Experts of a small language model.
Experts: 64 experts in each of 10 layers, 2 picks a token.
Below are experts of layer 6 (counted from 0) of a mixture-of-experts language model. Rows are named router (the router's row for the expert), up (a neuron's input weights, with its number), down (a neuron's output weights, with its number) and show model dimensions 0-191. Each number is 128 + 24 x the weight over its row's rms, rounded and kept within 0 to 255. Numbers have three digits each.
Before each expert's rows: "gets" lists some tokens that make up at least twice as much of what it gets as of all text; "mostly gets" lists some tokens that are sent to it at least half of the time. This comes from a sample of Wikipedia text that the model never trained on. Tokens count by the router's weight.

# expert 24
gets: "al", "ed", "ing", "tic", "ic", " of"
mostly gets: " small", "sexual", " human", " common", " large", " white"
router:106128171106123117123117112126159125122088129101104146161090130128134149112115139157132100128096146118160117097177164143146127120106106114136100098105156155118144144120113115141079121132160098130168174140119141108089151116139151111113150114112125157135122142128136123132143140149113146178075132117151103087121141095123157158142154119098118127161126134134099172143165132135130090136188166131153129124117142135108138114141153080159166131105092104148121141103168093094126153093094084081147127150123131115157096107175152100139111169133145170135159126093113150176126090111108128170
up1:111124131101145155141104127119103122089091102123151116134118143122128128166141119126129172111128137128088083107143117106131105142158108139120092157094146170128144116141120146121164124107103158097182104133138111116142131099141133156135080134099128146168134133162190111089102157121107131146134170132166095120138127093077145112147126123097137119106113111156137112092098113139125144118161148147124107118120139084136084136145172129139159123142113107121131148110070138171145172104131120122136139141133149122198127119162149087140129097046160162159153172117143105121158112126122112145
down1:135125091125094110106125185145096118174141164138118179146120116109099128158131117145145111126128167137139113134157138129106136146143094166161140116104129122102106120179095173177116102158102116124164098127093147093119104131125179123123109117134115115149141148139130126113131087172072127169121126135138126092128073147125125145141100086150101155103133157128113083115123139162089119150132119108142081158127136092102117174137098122168118081132123109104122149130112134117097161159103130160144134129154107163166126129120134121108072114136108117124172139086145091142149165143129121133

# expert 6
gets: " |", ";", ");", "---|---|---|---|", " Al", " Ka"
mostly gets: "---|---|---|---|", " div", " Tha", ";", ");", " Pat"
router:100151168127108136092112146142136087140099155121147137129118143127129145113101213127145128134100128116163099094164134161125144132157110107157131128090128171108152130134129103112102147117169114115169143168084139111122127105148171105118131142109113135101093154126100117110138146121115138137082139150139133116108186087105125130102157092145121137174135125106108150129157148131127106144150109121187133110151135156081152131109125118141149158111088116126130105100157131111139177108079092145174126162117085102134110096145188110129105138120161167151150126105143114118120123088145111146
up1:105125161102096101152111146128103120083126140113139101121144115152108135127066096156113162132117128088156158130082126103164148163137104151126141114109177137143101120131097168129063167123130142127147121135138129121130114062160136082124137184099112110132143144106103118089173121116171171114185103137131129124161104168124138133135108110103092134171084140163128156149134140110101104116162114122137168166164134109091138108169145152151135173110143129108085159107116105103136117115150125115138126167089126147101100147139142152130130117129130129153145135120131142128132109127099110135
down1:188099129111149115137183102147138108141140118129101115105132112131156124100111128136130119097124148112090129118118144144111126125104142116143103124099104116169181109104126092098139200129179145141099128123147159126119139125101144110140137149104133160120124190120126095172179147122085096106143086104146095143129135140122127131156116104144097134122168114114113139118150102120122163117099102099159123065087146159146150112108128145135099130110156101162126149127198172114133122128126134145122095107118141127155124118117068133131115123090139133107133174117173140137159165121097155125

# expert 39
gets: " this", " The", " new", " one", " This", " such"
mostly gets: " this", " new", " original", " This", " these", " same"
router:086130158110118146156097095130141112118090140077121146139112143147130151117120135160109116131113154128145123102132144131128098103105096123138119114099149149155128126123114103131106137125170077099162148154099153127089143116148131087121152134124121165129112112124147107099115151147123128153094113147160089096135159123139126146106119121088150164177138133120134166114170171113135088148192155126159126113142155149121143123129135114160157135090094084111123112117195096139139169104082107106129135146170124107169085099158158119157080146161132154170140125133128110158100107092123113149
up0:134108115087137156147165116088107129106126138100099123094122119142156092131132111130138111114112150147176117146138140111109123170124139107098118120147175132173104115109099095106107145114140131129172093140163140113108097124166159108123095135131094151119089105118127134101120096143085113129109131099152173119165155102124156156124144147088134176079105132118111137132146108142113119142135124090110131115107110084100177131130136122121185174133132136133097149117126115171086155125142173126101079163129149106189129095139126112144144096107150131139157096140138151101096141151086093103
down0:133090120133119086118158130097121113147110126139137131110119117154168079155144099150149122141153124141107152130118078087124151095129158130140149107110171138113157180141159129163167111096153092161101120141131141130176130117130120135104088138138151124101095112109071147132156133132110119148129116116104127079122127149099113123137121118124116090168148168135095148164126160109121147113102158108105118155111117110109163104136096154140097160179116161169090146080119095156101157087102134157120120106166094120133128097176133128121133098101168158124142180118134140111140142131106152147

# expert 5
gets: "0", "5", "3", "4", "1", "6"
mostly gets: " sq", " Density", " ft", " UTC", " Elevation"
router:134109144130089128140130140124142128129149139113137157141087121135126132130108157141161130147091175111164136089184111144130126098128110109113157097102084149083130157121138115119072160081150081123152158154110108111110153125161162107160142148079126131110124170167105148129115183110113142144113074169152139102089192120133137139132131119126126137139127115113132183121108160133139103136144148081159079143134149139078134132087150166154135161124099078144138115120166136114151130128102127126133150162124136149126105098117133099111083135097145138143134153107136146138139103104118105145
up1:132131129117127105121136132146086159085141140073118079105124145129087079128128134127101141155118157152137121087195112119089139117137139124074134135130149150139132175145123120128168106136134105168113118137144097104111120141160090123136094132130178109096133098144123169124155187138135131130118118111150117121141120126109155147132149123157114149168128089128142124158106133121129080120105084147159103140152141134125128118157130146131143128107111109139135135162153139088162073138177152170150168121128109143152088133161135127121079138113113156115160146110169140085134168139103092081
down1:111131092146137178119110108109148137097113102162147100143163102130171110161154159102111152159113089156112128149159124168103099090104112139122119118153171128129130135089135114150125136145154169158147135142133100154134125124147174134127086124154118145130095118115110060120133150144114093109093093178120134119142139069101137144086145094136114161105110138123146109127109162145129164149130108122138171142157119092106142160094083077130123151094094125126113150136113139135118100126126113146144120099136173120131134146119135109168109174118118154125087127145118089141143188112093129153

# expert 60
gets: "-", "–", " \"", " (", "/", " ["
mostly gets: "/", " [", "&", " ", " un", "—"
router:145083128147110100178137120157109109118148143110108146092089138159151158120100108145151133120094171097140094112147130151143127140124097125131134134107127125128120127112145116129136137135145110139165170118106142081119135138183131105145165102103146135100100124155126129117157136122090148116066081162155133101115159101128158136115124124071135154184116097084107137122133120158125117141157139085160166121184100118079159105118166140130141147133127113120128106119158123086175142098076119109145120144133140118153107119143148083099102162136138158150121121103092174109104100110148120136
up0:126139110130127164098170102135127159129125187149163099087133135102135123126120157127164115123112117125145150124143116103139139120088110124084153161099144123125140095137115067102171128141150102181135131102110129086125170118150132132121120169126109143109113072120112131114128159154163139162083113164095162149128111122127134138102119137147144112104122135163114137120103158132137113147114122168125113182121155132128099103117143154125117112088118138117119103117114147203127096163109108128174148163121120121106118136169125110154096130168133138144212081147136142128135106136172128144
down0:073122138085108123114091108125142124132111142129130124126155154122117111179124153128130112124161100136152161125120147141135159165146137086115081136116123152108130131118153109150134139130103129110059138124144109098135113089161159101138177158160122118112117144079130133146120111102163159126152152147095151090129071106157121147119157135143129127139110137134115150092149170114142090141135117127093125142070110161157137183096107144119152113116168128087090130118180125113115087124140130083144128135119162103119158113108142139155127172172143106126129149084136157174112141115134100092

# expert 11
gets: "\n", " |", "|", " List", " Mar", "Th"
mostly gets: "Area", "List", " Died", "Government", "----", " List"
router:089156172144093117128117120126150091112126145130153135129126164148142170122092132141137130129076145111141094082163139144125118105165104137158137121094135135114125139151110136113127138121179094142136144162123125099111111104195128088142153099096121170112115150121129141127108144150087134144120131158151105095117169100156120166106132119101143125132117110087122160169140180139141096112140129102193105108136117135111153091119161170148134169140117104109144110103129130119151156108068112132138145147121119112130113140138143100143090152147112157159165123096117151133074097086139081139
up0:122142114108144103117131119121108133120097131131102128157126138155114118106109099084129165139122133108161117125173142113138128133121097109153164116130120127131144170091095129113162095153093091160106119137141138156088074174141132085115160139137115144097164120076161153109134109143134118159150120150103120124123118174115149115134130142117126114138136153106125124147114117134107124155143140113129143125141191110125168095103190106137076099118090090119134119151157146169131111113126105099070158142162127178089113112076146108102113109131118136114190150160100132128085145094111136096
down0:143162120156129130158111110113149122114107144135083094113131124123127117161118131137103127097162110168118086094083102150157132097094141115146115144156115144112153122073122119160161123139130105143142106160116130122083135106140086113093115158132115139105146123123101092177114107179123134165109135127138068134151111158125137149131067108107114154159144132105134179117096134129129117152126136124104142159079139137112107120142092148119104124143126120081125198143082085135132151166102185110150130145151138160149098154136103137129157144133163164125140139120158128126162119162106127161

# expert 59
gets: " a", " first", "th", " A", "A", " two"
mostly gets: " a", " third", " second", " annual", " largest", " highest"
router:123133160121111108136095136166138115101089128119122145172101135125128164106089169156141135153111138131182124136142149161141124125092109136171132091101107165156127140107125108136088129105158103114193134132121110133099137101154113081103176117101100150130083143149136108080106170159114113163107118139139104101117169156154144162121106120095138131164124140103127169153174128117153113127146158114124125135153154115112146123127153089162143159099107086109141119103154099114141159102121114124163124123135111120165071102149155118121100169155126150158134133106110130160136112105104083144
up0:148148095111119110133125115161106093168140100122110146111129119162148099153113130160084092122146145142118132110096132119123085152117076116085122156119144115146118153095104123098127131121138106144135122135125108137136127086121091134174117121105153136133150103121104127119122116104147130145099093087137129099098120106133116119112152090136157165176103153105110133188141164139133105131092127090133107178106104144083163154113130109076116172078096123134134102138120126127142102149119131129146077184111072156155085127157121142118121164160125098139138135131133102128103144143114101190
down0:134114145144111148165121172137133106101123144118156115122121129131144173131162162155140112120114128151133158162182148147128111067145086075135140196146162127125105127160104105143160167128112128097127095140124147132172155087109121027131083138136129106124116124147130118098089140148141101107112154163144129111134122134120096119140161156124107115095092129137161111140144119143152114133139135102105102075143159115105139123135156135123139126160135135120125133129151111111120155055156153133128116133131134141135078141121134135109119123119089082130089143081160110105131128158109118151

# expert 52
gets: " an", " and", " the", " The", " or", " An"
mostly gets: " an", " An", "An", " or", " Or", " studied"
router:111125168133119136141126135133139129115120135139127159118084167110138143094101122124127136108095165102147120126164168146147132128136088087121084103093154182135171168129107123129107162124150123113127173147134163106117105087136158103120153087090155169133083126132110135096124128152154134143088102139159144139084146105128119178119126121120130143170111128122117175141151157095134101144146093091157100125133165148085173118105156141131158180122091124093112100086149124096141135092091085106138115159117129148167110109122153112114089158133134151128153130122113149133124119126141089108
up0:124113075170143108131140141150112209131139142100112098112134151131124125121110183127098117084076150123165112155106110146112127131124129126141127130111135121142100143104101144177124142120149107095085127111172103136156142134138118130128138157172086119124128108154170166113135154123135092138119139160149108063131181130074102083086141116159132112105157145131158102139085118107133143168087123133124122107117149164162084143134131137149171144115133149168127113165147137122142139113096130142143128109131126129120114127140103172165109144152069101147124144125134095094115124118136135110
down0:144138115157154142118108151102138083111103100133137128157160116081116145121202104096134151135109088127120140148159117158125155121130151113113101089128130133134116163119124138118166133075138129125136112153119154095134149115154081160145132143092164101158150153104100159160131161149116166129100120137139120114124114106119127150131143110100138149137092205131084156132150132136116118102147120136145121149128150113135132157071146145102116109131154139177133139116111115121079154125107150133065166092124115150093127135093159114088096073081120100118142109145134135146162151135118164136

# expert 25
gets: ",", " and", "),", " &", " –", "\","
mostly gets: "),", "\",", " &", ",", "Associate"
router:084130157155114132123112126150103138112153142102103139113120173115155126099101140138127155148103101110161090093148137167147153103151117115130090132119128162137126129134102116143140157086159099113184156162106129123138098092153142100140149090091164165128106145168126166106126154147144151151083107176144126110105153123149122170103135090108143144190109079103084141145135120089153095135136112131173109129151130132113152098120165155143147153127085151113130124125137108105134150113077129102168100139135144124157101080141181121112123143128120157162126112106117153142125107110129145127
up0:120139089135105136080167095144100148139140121120089135091127125135131094164108144125159095085091094133127081117166182145136127138122092088141140145149180126165135154152109095104131093154134108126122113181106142165124121125128111130156146118140169081105112153124158119129143155129130090119128130149136141089114129077108127125166140135122107131103156158114093096094132119124150103082144117156143139134146106130148102123156178119137150135109149117116169125128130115144118090082155138107138106088172134131102116186103104135109105124176123125112088112161149160158130113147141100120
down0:134108130128129155125116089102142117113122114133147137159148080133097143095166120148127111093137136105111137147139114120101091112126158136117129149126171151115142155141097088167110142112124099130134181119144115166138107136048115119119127148064133113102176153097165137123102105127125140123111160136108141143113110139132117119125113157168160117109148137083129107144112080104122112132146104152107094182157122143129053091127120114176127149115148111159123132105130124156095152158129111149094149111138116139107146135133141168095141171133108128139172160169185143134104116111101111161

# expert 28
gets: " |", ";", "---|---|---|---|", "|---|---|---|", "|---|---|", " Ab"
mostly gets: "---|---|---|---|", "|---|---|---|", " |", "|---|---|"
router:135119144104097117099115130135149130139134145113152148129118128111138105120092159137156142124110197107147154107157158173112134117155066119160117117085107172115152116134130129091080135123172108127136177161116123132109140096123148054131176145120105138112120166147126111128130174155102112150102109153158119100137156100116118136124098134108135131165118123100120168126156125126141123146141142123166096103108154146105143134115134121162122163099077138144129115091173119114168143120100101142166168123129114113158082123143153121129119134117134188156133158135124140119124111057144094126
up1:113102144092095150136139124164125081145114133120163134126118109119106154178130118146217118137132147135098074119132120111111104145114061144123114166148103146119110142112181102141102101111117145127140124121108115134118112096159128125133113098126159159124170129128144190128101151166145141126129134085163116121132142140151120109140106161118121124143168162092085132121088094122144172135135100116113111095148128083142168122109163124139076149120077125154117125128095120101159151096141112113127107130099103153115101120150118130091147157090092114160118135094153128134127152125154153132
down1:071157104126125092096096142116165165141125124150088137124114133139119162155171161152087172161129163149158133112125145141141122104146145125171108128134140110104125173097101081127088078133146136112120111114115099066091147103124139121172126131137098128113095172143138132165122178096100152121121144131108145113104104169123149160119122182127125136136082128114152142159126132097129142117120138166128166163120128137119099107146092114154139071079106150151112101159114135125121087146143145169112096105122101101138165104097131110156151129143124142126112118147113098137138131118129142139